Weights of a small mixture-of-experts language model, trained from scratch on English Wikipedia.
Size: 8 layers, width 256, vocabulary 32000, 48.3M parameters.
Experts: 96 experts in each of 6 layers, 4 picks a token.
Training: a variant of Muon for the experts, 293M tokens, 4468 steps.
Below are experts of layer 3 (counted from 0) of a mixture-of-experts language model. Rows are named router (the router's row for the expert), up (a neuron's input weights, with its number) and show model dimensions 0-255. Each number is 128 + 32 x the weight over its row's rms, rounded and kept within 0 to 255.
After each expert's rows: a language model's description of what the expert responds to. This comes from a sample of Wikipedia text that the model never trained on.

# expert 53
router [125  90 133 106 145 165 160  87 113 146 173 125  67 123 106 130 143 149 145 105 192 108 101 130 163 118 153 149 121 121  91 127 119  88 110 118 130 135  78 113 164 117 127 146 130  84 144 113 153  79 100  46 113 151 158 171  81  97 182 146 129 116 106 160 109 123 158 107 126 109 122 241 114 167 148 206 137 172 162 111 136 179 106 121  89 103 121 106 131 169 105  86 112 189 132 106 111  66 149  81  59 176 135 126 135 125 144  61 119 128 120 147  74 125 106 103 123 122 110 107 154 172 175 112 160 124 165 107 143 162 126 138 155 162 114 135  90 118 116 198 146 136  83 102  92 133 139 104 111 145 129 140 147  85 148 115 159 120 156 152 157 121 127 188  94 173 160 138 135  91 153 121 134  77  82 118 125 186 147 118  83  77  70 120 161 111 151 149  29 110 109 169  88 150 205 124 133 109 119 196  67 124 168 139 142 126 152 140 155 155 193 169  81 113 117 152 154 217 157 144  97 111  46 112 130 159  88 127 151 101 127 142 124 132  72 130 107 136 101 102 102 138 175 143 153 146 133 122 165 122 200 175 149 139 103 125]
up0 [159 115 121 161  79 126 116 159 160 156 165  71 115  87 160 168  79 101 129  67 171 153 125 151 149 171 109 157 138 146 118 121 181  92 124 103 102  97 145 172 125 148 135 139 168 121  89 110 128 112 112 112 130 137 126 174  73 130 198  85 162 147 196 114 153  97 155 176 140 107 128 110 108 110 129 159 114  99 145 136 151 134 163 155 138 150 153 105 155 116 105 163 138 192 112 148 133 135 143 126 200 105 101 156 137 125  90 122 128 171 109 100 144 131 159 113  78 162  65 157 178  86 100 119  95 124  84 147 156  94  69 124 132 113 150 166 115 115  94 118 180  87 115 132 138  84  62  68 106  78 150 111 128 128 154 134 135 193 147 119  77 108 113 131 146 121  85 165  97 111  64  95 127 144 115 123 132 132 126 115  97 225  83 164  90 152 129 100 124  70 110 172  88 100 147  39 113 106 155 127 140 110 103 126 113 165 195 200  99 192  46 116 101 129 206 169 154 190 153 118  70 126 152 125  96 123  78 146 122  86 159  99 160 120 125 145 154 147 106 110  84 164 149 145 148  71 129 155 115 128 104 153 157 108  70  99]
Description: Final nouns of institution, place and award names, such as School, Park, Cup, Avenue, Prize, after words like High or National.

# expert 15
router [147 107 144  94 164 125 136 113 113 161 152 142  92 140 166 146 176 188 105 143 165 134 125 134 111  85 150 126 122  78 135 143  91 101 135 126 148 104  69 125 154 114  93 163  81  71 129  89 123  88 147  88 138 148 138 140  84 102 138 144 115 123 119 149 151  97 119 115 133  87 152 169 110 135 145 162 152 131 167 119 186 113 134  96  83 167 142  98 140 136 102  79 148 143 168 141 138 127 120 101  54 123 135 118 132 128 168 107 173  91 113 135  55 126 110 103 121  78  72 159 136 173 170  65 139 145 162 138 174 147 190 108 147 109 112 121 100 110 180 205 144 138 113  92 115  98 223  81 120 141 142 178 148 136 121  92 123 114 177 180 136 106 104 148  84 135 164 125 132 106 148 138 159 102 135 114 153 159  90  85  72 105  87 148 112  76  88 142  71 164 108 138 117 183 218 102 191 136 134 187  92 153 171 126 170 147 166  79 160 211 157 140 112 112 161 165 177 176 140 110 120  80  42 109 137 120 105  76 181  79 123 117 116 153  91 137 137 134 112 109 117 134 140 155 162 121 120 125 125 109 179 183  62  95  72 105]
up0 [129 115 135 106 156 137 148 109 114 144  94 153 159 103 106 114 183 144  28 146  76 129 168 107 150 136 104 119 166 105 102 116  85 142 116 129 100 124 117 163 192 150 133  99 165  66 117 108 119  95 135 111 118 145 193  82 129 114 104  56 122 117 127 132  95  84  93 112  99  77 106 169  73 105 153 161 104 109 176  93  97 189 147 156 132 167  96 152 145  89 154 139 158  98 122 108 147 123 143  91 178 104  96 139 174 125 181 185 108  97 107 129 121 141 128 146 142 184 137 137 112 156 163 116  93  86  94 155 176 109 149  78 168 117  72 141  91 197 132 165 152 139  56 132 171 194 172 172  80 137  74 153 136 179 147 104 112 144 112 154  99  92 132 122 115 121 110  81 154 117 127 214 113 148  96  75  97 163 129  85 160 107  72 159 119 162 117 104 152 146 110 112 136 123 106  98  80 108 145 157  83 104 136 144 155 127 169 121 114  83 173 134 115 119 146 150  90 183 112 108 160  93 134 170  98 142 142  74 156 107 160 154  94 127 103 148 147 188 123 134 147 126 128 169 154  90 171  79 171 161 170 171 158  75 176 208]
Description: First piece of a split proper name, usually a foreign surname or place name, such as Pi(azzolla), Mer(enti), Fa(del), Pon(zi).

# expert 56
router [108  55 149 101 171 115 145 136 177 144 111 133 142 100 138 147 131 152 104 181 127 125 134 101 151 114 169 189 101  93 112 109 160  71 132 142 184 127 115 151 174 148 111 136 146  96 143 110 149  65 165 117 108 152 117 177 148 153 103 149 144 174 105 119 132  94 154 116 134 122  84 165 112 192 157 194 175 135 160  94 181 153  90  93  99 106 147 163 183 113  85  96 124 110 117 129 149 125  85 142  58 125 145 123 166 106 126 101 127 116 135 115  91 107 153 156 201 102  55  46 107 187 155 110 117 124 143 147 168 107 161 195  74 159  92  48 109 114 185 159 169  72 165  91 132 117 216 101 142 137 133 120 135 118 147  90 119 158 138 135 140 120 111 173 107 174 129 125 126 121  85 134 137  91 143 124 151 187 125 100  95 132  80 145 111  83 118 206 101 138 169 174 133 165 148 119 160 117 132 179  95 139 123 132 164 139 184 104 167  95 181  98 120  82 165 142 129 149 179  94  71  93  32 115 114 142 121 119  91  95 147 142 115 115 108  94 126 137  92 121 139 137 148  90 153 137 102 145 136  98 164 135  60 124  76 130]
up0 [126  53 123 127 104 122  93 170  89 144 166 126 170 102 137 104  97 136 164 138 136 120 115 103 123 107 108 124 110 111 104 109 121 155 144 174  90 168 166 136 116 138 111  96 157  64 125 135 157 138 117 107 145 123  48 139  82 108 101 147 167 134 187 142 130 113 123  75 138 147  95 129 143 166  99 167  97 158 128 168 130 108  85  94 194  92 109 163 116 134 118 111 126 107 156 127 191 148 118 133  61 181 113  96  80 143 119 134 161 138 136 129  95 133  98  81 149 157 116 157 183 158 138 171 147 141 153 104 118 128 112 165 181 140 131  85 108 134 114 157 120  72 166 142 148 162 119  74  54 167  89 102 160 110 184 131 166 146 178 139 139 148 141 135  94 105 177 117  34 100 133 140 104 165  94 168 153 175  84 126  41 145 123 125 179 181 153 124 122 147 157 160  94 109 148 143 165  81 132 119  69 212 126 213 154 152 130 165 154  55 167  94  99 167 150  80  89 158 130 160 132  92  96  87  33 174  80 112 133 115 133 151 126 114  91 153 174 151 179  86 146 126 133 126 138 136 117 154 132 117 146 154  90 175 121 158]
Description: Raw byte pieces of Arabic, Greek, Cyrillic, CJK, Korean and Thai text, plus some apostrophes and foreign function words.

# expert 10
router [130 123 140  80 162 176 157 107 105 164 146 170 112 131 134 118 132 132 110 109 189 102 111 121 129 128 123 186  90 133  72  99 178  96 138 105 164  86  85 150 178 148  81 133 138  62 133 101 133 101 121  93 126 145 135 123 117 103 172 121 158 153  80 183 120 112 162 127 115 134 151 215 122 149 157 153  93 144 180 129 156 181 103  98 117  69 128 115 143 156 137 119 134 150 131 109 131  59 130  84  79 127 113 153  95 105 115  66  86 155 135 147  94 108 113 128 136 109 117  81 146 190 211 124 143 128 135 137 119 130 153 140 121 185 132  95 108 133 139 226 146 115 102 138 123 106 119 127 124 153 121 159 148  83 143 100 148 138 142 190 136 134 147 158 107 181  97 140 165 111 165 127  71  80  75 101 145 175 119 138 105  83 101 154 125  93 166 192  60 139 148 168  86 159 197  88 109 143 110 202  78 106 190 125  75 127 128 125 170 167 167 151  67  77 128 146 149 153 154 146  82 149  76  95 127 161  85 160 107 115 165 146  98 184 104 136  98 147  63 103 103 148 125 126 127  83 167  81 155  90 177 149 166 136 115 178]
up0 [146 132 146  93 121 109 138 148 127 158 138 130 156  93 214 141 132 147 165 183 107 200 147  95 117 163  77 146  90  74 129 126  87 106 113  47 117 158 151 171  92 159 235 101 119 111 151 104 120 119  93 110  95 103 130  60 128  95 133 114 128 123 166  93 111 106 152 145 124 152 129 141  86  93  79 115 132  99 142 157 166 172 199 120 128  58 171 134 135 162 132 128  88  59 118 150 200 127 100 158 159  94  36 150 152 133  72 104  91 112 147 131 188 136 116 122 134  85  91 114 117 128 163  96 139 105 132 140  96 146 122  78  99 144 113 118 132 100 154 127 147  91 136  74  94 144 103 142  77 156 180 148 107 139 154 107 118 187 111 133 120 118 215 131 176 133 149 181 165 142 104  87 112 167 130 125 149 133 175 112 183  89 188 120 122 159 153 144  93 124 116  67 124  97 115  92 154 136 138 119 153  86 134  72 103 149 125 101 112 166  96 121 123 181 107 121 101 151 152 106 134 154 178 145  97 140 125 114 156 146 110 146 139 191 147 146 116  76 132 129 188 126 135 104 131 169  50 144  92 138 155  99 122  97 213 147]
Description: Capitalized head nouns ending proper names of organizations, teams and places, such as Army, School, Federation, Committee, Volleyball.

# expert 20
router [156 131 211  77 174 164 136  96 134 178 175 133 114  77 175 169 136 120 114 116 161 113  99 112  92  80 115 139 125  80 104 150 142 141 144  91 128 140  82 135 112 111 145 122 118 105 134  92  94  86  93  70 161 113 141 177 118  83 136 132 140 124  85 133  95 120 146 133 128  63 156 198 115 147 123 146 133 149 180 166 187 135 135 101  94 156 176 141 169 167  90 117 136 140 149 128 159 117 142 107 119  98 102 184 143 140 105  84 138  87 165 157  94  93 106 127 130  30  69 118 134 124 154 125 138 198 153 134 154 109 174 100  94 126  73 107  95  84 142 190 141 101 176 116  90 107 127 114  86 145 163 170 150  79 145 119 119 177 130 117 117 149 162 161 104 173  82 166 152 102 136 128  91  95  87 141 138 140 112 104 103 122 131 123 107  74 118 137  71  97 149 153 114 200 202 142 141 166 117 159  94 164 142 127 124 148 156  90 147 196 163 117 104  95 167 123 180 151 194 158  62  92  88 129 130 125 108 126 193 124 125 114  92 147  89 167 136 163 100 109 119 145 139 122 156  90 168 137 143  97 183 203  92  69  67 145]
up0 [ 93 118 214 133 153 130 201  95 156  79 109 100 117 117 130 132 125 149 149 154 119 122 156 115  71 125 158 107 121 193 162  95  91 135 133 137 123 115 134  56 112 131 123  93  82 131 104 126 130 159 142 119 161 155 145 143 101 172 164  62 159 120 117 134 136  67 127 142 116 109 137 126 140 101 132 120 191 159  94 104 115 119 126 144 168  88  77 135  99 129 117 116  70 116 148 119  82 123 145  82  59 151 165 114 101  93 113  92  87  58 140 115 113 104 163 209 127 103 170 171 145 157 110 146 148 117 133  90 126 160  49  82 116 132 119 136 101 130 106 165  74 114  95 117 111 128 157  71 120 189 131 143 197  98 117 133 130  55 125 109 130 101  99 157  73 131 117 142  97 144 157 128 156 145 161 177 152 135 188  95 124  74 144 109 122 132  76 139 118 195 120 150 117  88 174 181 151 161 188 138  67 137 147 130 160  96 176 128 134 112 157  87 124 142 170 100 136 160 100 175 156 115 104 155 121  71 115 139 177 171 144 111 137 135  67 141  62  93 129 150 161 166 120 114 218 140 135  90 114 226 123 134 165 135 135  91]
Description: First piece of a capitalized proper name split into pieces, such as surnames, places and titles: All-ouni, Stone-ham, Ul-ises.

# expert 29
router [142 106 133  76 159 135 149 137 102 141 130  94  99 117 175 142 119  94  49 122 156 131 105  94  82 153 148 153  46 101  70 113 137 105 164 130 182 115  97 127 160 174  78 137 137 117 166  77  93 123 110 116 121  82 128 106  85  78 158 150 133 154  64 144 153 120 120  96 156  61 164 189  90 223 145 117 167 161  97 141 197 121 139  54  88 117 157 147 180 132 120 139  97  96 120  93 121 138 154 129  85 138 147 165 170 123 117 111 104 107 170 181 126 114 119 179 160 120 120 103  84 130 149 148  97 168 114 156 152  98 123 138 107 147 113 119 119 112 133 149 172 119 156  99 110 117 124  75 131 168 177 175 176 126 141 117 175 141 121 159 174 103 116 114  96 196 113 104 164 100 114 151 123 103 125 146 133 148 118 129  83 101  92 155 115 104 101 145 108 109 113 186  76 159 183  98 176 136 141 149 109 163 147 132 163 103 135 120 144 153 174 118  71  97 172 192 144 190 139 188  95 144  41 114 109 118 123 148  92  59 158 153 145 172 128 144 122 130 162 117  66 206 111 100 109 112 141 153 123  96 172 151 120 199  91 127]
up0 [106 179 146 108  83 121 109  86 132 140 151 121 108 127  10 158 146 168 171 147  90 128 109 165 155 146 182 146 108 141 129 112 172  96 175 133 112 139 109 183 133 234 154  84 140  61 156  81 152 133 154 147 172  95  88  95 164 121 132  99 138 132 109  92  99 112 113  60 158 124 112 111 106 117 128 109 127 189  69  57 165 117 197 157 100 167 105  90 157 142 133 132  94 120 132  84 149 104 176 151 110 146 147  81 120 161 140 146 135  71 125 122 172 158 182 173 186 125 120 160 134 149 152 113 135  93 130 156 168 143 134 148  93  88 166 139 123 176 109 131 119 107  91 121 148  65 151 115  80 141 172 136 131 133  70 135 183 122  84 149 122 180 129 119 101 142 122 139  87 184  73 156  66 104 100 104 170 145 165 138 112 119  94 104 133 108 191  93 128 105 105 164 136 137 150 119 162 204  97 147  39 149 139 109  92 121 138  95 166  99 152  84 119 142 167 148 148 118 128 133 109 198 116 167  84 132 112 160 141 115  76 125 111 149  97 109 158 183  87 163 153  97 116 130 127  93 107  95 119 118 148 141 172  99 120  95]
Description: Capitalized first words of titles, offices and parties, often at list or table cell starts, such as Best, Prime Minister, Liberal, Region.